Weights of a small mixture-of-experts language model, trained from scratch on English Wikipedia.
Size: 13 layers, vocabulary 8192, 64.5M parameters.
Experts: 432 tanh GELU neurons an expert, 1 pick a token, a sigmoid router.
Training: a variant of SOAP for the experts, 458M tokens, 6984 steps.
Below are experts of layer 8 (counted from 0) of a mixture-of-experts language model. Rows are named router (the router's row for the expert), up (a neuron's input weights, with its number) and show model dimensions 0-31. Each number is 128 + 32 x the weight over its row's rms, rounded and kept within 0 to 255. Numbers have three digits each.
After each expert's rows: a language model's description of what the expert responds to. This comes from a sample of Wikipedia text that the model never trained on.

# expert 15
router:110137081094170082149117119112115098101090088122108148164158176168123072084081187137102148153162
up0:150132125141141167108167188142102092120112128109067103141079130147119160100105055148126122080151
up1:103123130084142126107161128140143155139099114067124096111146154098093171150103147118167183146100
up2:061165121113075076125105061074105096106139163134131134154116181152113133143129162085091151102082
up3:156124158124057102106125145150086154114128058072168063168123141193130083126128131131175121161146
up4:056078159121125118170095094098074135116152171131095159129133087126081102095178118143129159144183
up5:201074152144087117152136109129161156083068135110132117137118160110162128143093078170146152112195
up6:162156053154136082095080129050109121160143130099139168154068092101162129167123174089069117141129
up7:156104104094096122160117168136184104165101138104080116112174130140105098153095122121119071114144
up8:212133134084156142132156198076150095099109108151057070111079177109118116120094105147107100052131
Description: Dates and ordinal endings. Ordinal and date pieces like th, st, nd, year, late, March, plus endings of short words such as ru-st, Pri-me.

# expert 1
router:164138137117109148151170098122060105108136108171123176093126102159151072156096180119068071127055
up0:138202124166094175138123178185107134104129119158089102135069165180107155138139139118146174106129
up1:100171118152173162134109139149111109118086103119144095142082138154122118188115146144138098078100
up2:145152182090143099118139103125117123127079118138148137090111142119065134139133104174139183132136
up3:129134161116088106138135139150123059129153118167218143115121122145108093124103125175130086177241
up4:121132147131137191099201174109043084176211128160142148193153153124113170165125170108141090117124
up5:146185125155132109157144107155127140099159148125119083159078133070110111128071205119131156099112
up6:161163136167133152163157122118090102098183086112188161130084143059125100139126176163097085112117
up7:149123086134107181091105076114136137133149052134128167086170234164162135076095085178099084131121
up8:132103104143031075111133141130156106175135077137159126164101115094149052134096137102132179159116
Description: Non-English name syllables. Word pieces inside foreign proper names, mostly South Asian, African, Slavic or Thai, such as Bat-ist-a, V-ish-nu, Mo, Na, Ha.

# expert 9
router:195169132113150117140120064147123120174056121126090101033122131115100173134181120111135121145116
up0:172140071180141106142102150150156139144109157113114100030113074151152155153150154138114117130128
up1:092138141178107108131131117119081096116080156126149155090108161123091167172099144140162169106069
up2:130193173155107116104070134118110103108204129131125156140189196107128120099133121099160093126090
up3:111164131158160087132127095108066155136139096110116140106103093145105152135141112183054138131178
up4:148164123131103094158122138161106158176105091116082131094169127133119131111161096131064139101151
up5:134086102149139175066161082060176132156057127125152111181084115160077105131133172120109092135106
up6:138086120135096232174145109099084065139119108159110143086135173081133126124150145105097093178135
up7:196094133141155174100080120154135069173072098111074100115146114121063158139146095141130130077140
up8:164105121122163135132089145127100068158046166123091112166082118152170145121136109159128138157098
Description: Prepositions and modals. Function words of, to, for and modals can, would, could, will, often in fixed phrases such as House of Representatives, Bill of Rights.

# expert 12
router:134130071152146141113105149118085087135120145153122175139095045144136085099140134155131071155159
up0:143136149138129156060117107120173156160108186180135163100089169169162096168083188101137098140103
up1:133169123161123121082143130178123175167115148138155143140142055177131096129096113079112149056191
up2:118194122153111122088153129107153155112172132192099074155139085114162155079137125080137182141087
up3:204137173137153124112152136132119224114103137144146064047103119106165163139086136183120167161150
up4:154143160160170105091163083125136132133040179160119115138081146168147115137136108165110121093147
up5:154138106181168111130112138044153086073156143150123120177062066169091099133132128155071120192087
up6:139181127132172139113094160112141129115152097137153191183130138151117104124100124091157077149071
up7:137150115180080044146142149131130141143126110145132119161093090088142145126137114145135130165097
up8:125130091162083128097137107085140156135156118109107171117120113134133151075125171124113138122151
Description: Apostrophes and prepositions. Apostrophes in possessives and elisions such as America's, je t'aime, plus at, on, slashes and dollar signs.

# expert 11
router:125084142104187127106146124114099146116119091107153076033128126142112080116147150121150164120188
up0:143133100136127080147060142164136140112152109107072121139150061101127146125167167201054147108182
up1:119153140151141171141186113115115146148114104139086077125141140185125167155171194208116146101116
up2:102096197130204134133195129156114155113137087101124160099121129096069112127156160148125171112129
up3:161136092172176179141101126148162111187148084140109127130148084093161096151157085116156134111130
up4:156164142098137105073143153151186122159060084119111154091101126113138125046151138134169135129148
up5:139140152138133123130128135113111103122111148057120148132145124112070106145199115126105121107159
up6:148131128156139152144126151134128103130062091130141092119172138064150086121159092133178081141112
up7:093214126158157124114141170077081158172122127082092148164125101146172169115152115113133090114117
up8:121138173143092139149155131124096099072124060115125099100116138145162111097170119108074163096066
Description: Word-final suffixes. Final pieces of nouns and adjectives, such as -s, -er, -ical, -ious, -ium, -tive, before a comma, parenthesis or and.

# expert 2
router:115138103170157102114067186080096133138143086175148110105117091128173138054117140142195114160190
up0:119194145144158183040137109148092161111111098139100073101133173118152173090131124089134134134132
up1:148077082193148139098117123091121115174135168126162106101061185160073160123136078121119119153192
up2:154174121167128128109123106144083072114187118142080161120152139114124141093107098126071099177100
up3:149187111111128165064084095144155073165112104102094131142086150130140124151094066100140157118134
up4:126157153118137085109116131122121123163191053187154111120115121062088147119052216138126126138125
up5:146146177145133164131089133124143170102113151100133106168092140134091074120124154171119190099112
up6:073151095130195131114142161180129155124089092131117151102114149145131154056073132126195086130127
up7:169196084134135089145121146176137105151190130199067119093128127062048174176070133124217116109122
up8:094125156103095094195121162106122160144103126136221097127118124139133122118097075150092124199145
Description: Initial capital letters. Single capital letters starting a word or abbreviation, often after an opening parenthesis, such as C in (Cupa, D in (DFC, H in Hartford.

# expert 0
router:146185163118121177140067091086100133167137079071138114150093166034139176094114149182104136174103
up0:127140163134144097129200172166147102157171131135218113091138116130152144176112115091135160133110
up1:102184127096119087115113148135066160141088084119142064111121141169092137112133142178094172128153
up2:122164105114110163181120182080130106118111179130139143161099090126146160126142151124120120078140
up3:098102124164088131106110108144159058184105092118149158061122137107079176123084149172091122131146
up4:126173163103153152019118115084126104145111189141135142172141075135201074158070125110162120083150
up5:158145106123105180144126139124131122112105128140105146125156138093146143128203097084073107117111
up6:113159072127171219129154115146089150123116133082138143163147090149117122159117086129180147119102
up7:154070122105133091130134122108128172105126103106148132102129067156101147118063081145182049091187
up8:159134104086144117146121143125144083108063130153201118232094177122151125158209120141079141157109
Description: Person first names. First names or name starts beginning a person's name in cast lists, tables, and prose, such as John, Tom, Angel(a), plus list dashes.

# expert 8
router:125071134152154080167078099078113126124115128110103055064110063126175157139083144096077144123079
up0:110124074110183115120131111145089114123080171137120113146129172152169126086157113112167057124181
up1:126153123168173140122127107112120131093143113074141073133118142073139157111109066170103132122136
up2:078112133112114145070153065107086184175097145207078120113132138134180152194109118097080155141140
up3:151124128151083164108057178123120090157113118095127115121155100139161078112171096103056113172132
up4:092150100131087193058163137124098100140098039189101135095157114132127143134164153089155113108121
up5:154129121187212124159066120142087180159109103115133148098080135179141148089116141168120155080079
up6:116103154147130090071147115130116150176135201140119148082073160156063158168143143154127137138083
up7:083075160173114131124115108160134144139120121080142108118047096114126114170067170150143095131132
up8:149121107165153069099121114148136152092127129098102134070093072121160148171121144122128092102165
Description: Ordinals and spaces. Ordinal and ranking words like first, second, final, top in sports results, plus blank spaces and line breaks in tables.

# expert 10
router:161081104131179125086113143099093091097128069126100108117128145064144146112190198172102057138109
up0:159081162120135110137179114083143114126105116081083117151112164150141095136143102110203111165151
up1:103126080165155057085154158134143122156135151142169145184130125192135158182122133154125150101116
up2:166165115163104129125077107118159125178105123109094164077098131159178136104164121131070137150102
up3:106109105097134159091158143124117157144098157134148117123136076092106159182085190134128098162103
up4:182206099152184124088110119130132122148100129159118168127138163141123199067106148137151116171184
up5:157177109104193120110180162130147160102184080119132112084082134114145137198164074144113136124167
up6:119166094132131105104192116138155132134165125110088086077112160124161125118215127104118111108053
up7:143105117118109151162099156138127115093190164132128140142101149163156116158141122213132141087120
up8:105106111138102123173149125093109134127121105103154117098188132110117174106147149124111133155097
Description: Institution name parts. Words inside names of universities, states, leagues and teams, such as University, State, National, York, Bay.

# expert 5
router:080146112117139107101104140139112079083088091106119156127149115135117069052131202167177086111092
up0:102099111170092102206138125105098107148155086119106141126121172081131059097063183111109078090095
up1:163185119136056149125081141131114195109101178097101147150136110104125139135077124129220228121148
up2:139121180103107138096125097108118129099148194129169168127123093129118118101158106114132093136095
up3:112123170164120158096105106159130139055066119106096147080129151114067159150131141184119145156100
up4:123100115146142130131172188150110106147080157130129171175105161134167117114111087103111115107126
up5:136130151163142117077177079172101129079115143100142118188143084116093147152083117194127141129096
up6:145131119176145127091109109119135179084078089159122157115177120113166093109174121120103116145143
up7:124185053105100152111141152140149116152124072165142161134153112113063103165102099170120133084116
up8:137105090149134139165171115182085135139101104131100128113150210137123119117150101121112109135124
Description: Table cell separators. Pipe characters and ---|--- divider rows in wiki tables of sports stats and election results, plus semicolons and closing parentheses.

# expert 13
router:120155112142137153148152058079138136111060101121078187081068118114107097127100131133084202044115
up0:161118126154152193136115108186137215155140094127040103162124166103153107147090112208143106107134
up1:131084112103087128133189146090086184083161132139155155139084151119104107098161161079179124107159
up2:111192101171075115098074118102153132143148085125140188122111177188129176111155108173141143076122
up3:138210106156141141176101184137074153126134130148078134069140096162143109124100120119109149110137
up4:086152119136130129124045162107115099105116077138143123099102084129162102197092136092135098160163
up5:109107148121201145077171145145099151078126069162148113094146095098148150066105110065141162131123
up6:172148118133164170110070168150102089096175160161170090126138089157152118194159184146110142102128
up7:098114169095146161152116111116120091129084124163130109181116124114134121122206120107157058117140
up8:163092189152124116136114113210070176195089111147113123097150144130099144139107114139151139174185
Description: Past participles, directions. Verb endings -ed, -ted, -ated in passive constructions (administered, allocated) and direction or motion words like down, off, south, returned.

# expert 6
router:105085131114170116149156170140066159164080137130112057104152122132057129073181131107184154129108
up0:113078119125135137117148074156116105147134160112123135095157112130184085139119118121107098131115
up1:105115092178196112035123155154144163110099153070125089174099135132079096117178135109190187139102
up2:125160153112088117119107110110151151132188167142136162084212216165123131110073128121113109134113
up3:134092107109145107142094149077109138106140168108123115123088121146132160099152131199181114044138
up4:083177141133087131126201095126080111095140155128135110152147174133139179116148099084115097164119
up5:164137115088186161094129102176103153129129080121125136092122159118114122099123128146156130094125
up6:136132099066154065127162133157123117170078141126121141175050099134148171108134101081080116084142
up7:087161153118173136105148121096137152095122115123172090058148103108140103108137153093152118198125
up8:126123152152196126135165121182133096219099119147109149187067162155186148104184143046144108163107
Description: Mid-word vowels, pronouns. Vowel fragments inside long or foreign words, like coll-o-quial or Dos-to-evsky, plus subject pronouns and the article a.

# expert 14
router:118108118155151132134164141131069137095148143039067151088140148138142119133114148147083116129102
up0:101140134128047136150111137129085172091101112142141128145090114126159091168169128110140122136177
up1:092172051184156168135173098190113082127168105123062138079118116135116132149154147140129135150105
up2:189097139119061139075142177085144100126171165129152110122099068108093122174113152156144148174177
up3:155102183127110111166109146145094112125143134113109171082101100121168082125132078176133183103117
up4:150152076142161118133096088199083090133094155143135118141156153155125162103140174136146133141130
up5:191114106142102174156131159159123100149089129128079105137148142158118188106107169133121109116126
up6:128167101157072184114082131139119114148072110113135134106146161084147099126133145126174140103077
up7:121108105123156058141100125165130087085144111066095105110106147165185167133169113156147101105139
up8:146119137110104130158090062164111133071156128159123170163076141103152101149147245095115176115074
Description: Number digits. Single digits inside numbers such as years, dates, scores and table figures, like 1 in 116–89 or 2009.

# expert 3
router:126112070180202128090167133117095086129164142072152155115143108147155206046125163141102160124105
up0:134086153167090110159184145106148151121108096109079153133105139162142183111165116123093124193115
up1:118100080156123143120111130135123044123103120151140105165134163114064123120121158157098099137142
up2:129122123173137120118168132117176113133147134117121121120089168118078116122182104150133123079028
up3:042127099144205176103154163148104122164092109195169154089116087105161143108095167098143164115101
up4:188133171075058151091086144141074128238129080163140109152125146127100101122077116150178120124130
up5:130128112165168105136137131141106121198173155140112131124117111110127110094094142143102099131170
up6:195168127142163114130167066124145138081125104055102154144073096149130100113176207070104119096139
up7:070100165107081058152131169128129129081199161141101164103108123147130160146144157140118107152156
up8:159087070174184073119063174110126141142110139060076155147099179175186131158137156169129105145096
Description: Clause-linking punctuation, copulas. Commas, and, but, parentheses, and forms of be (was, is, were, been) joining clauses in running prose.

# expert 7
router:081135109138135102122105127093123130111099114134177103114141162141080112112090130088083123121168
up0:071086146088120135103176132123122055129104115133125117154151178132176180140160118127152164225151
up1:141112153090138115116166077085169095160075176141160102091099124146057064157128099105079097079094
up2:101104093187137160143096121178137132185139082125119107070146158130148126154142101145097101050110
up3:126127111155137093140137130102164126163094133134178057084139086137175099166074126153125102160163
up4:113133190139117133098114085112074147125163124073124146162154161154166150113140106112134099149063
up5:135221110154161134114126123167195091109115069069139091123143143114100172114152122106157198130222
up6:163171144207115105097141094152104129109145115170151078101127152145109151091171134084072179164130
up7:117126198151140110137074131105127149150155140101136154145143089143111157132140122155090126104114
up8:125133128133118051120133097129116099097082123137133158115157125145129137091130058152137106008150
Description: Opening prefixes, In/According. Sentence-opening words like In, According, Since, Other, and Latinate word pieces after re-, de-, co-, such as con, ten, min.

# expert 4
router:118139056156178132130068157140124116094110130075126170118165129144154091086162131134098177075101
up0:111128193129140112175158140179131119129123120188109113139098142165060131090211115169139188131109
up1:134160134132129102082130165159161116196122163138162084150115129150163145150162154174164181128102
up2:080126106131203098134110177157145162103107138191105115112103134159211114097189113120095125116149
up3:163144155107130130182186137103099143116138166194126061186097157121146146160120083114131118141152
up4:088094128171152091158143134128170087109112148133141156160107081117163101158138149199127141090088
up5:104155171141148143201116122113169098075161110114132138129143166142123149140160134144149137175114
up6:128130105183166107112089142135140115135144118125136162109129092147154093052129078161165106155119
up7:106162136117157124182106120098124130112165093119144111135164134140141219100142169061139126172101
up8:104094115133149134097113116157124093177086113127105105129129130169100112143183116102178112118146
Description: Abstract common nouns. Abstract or general nouns after the, a or his, often followed by of, such as presence, amount, years, role, interest.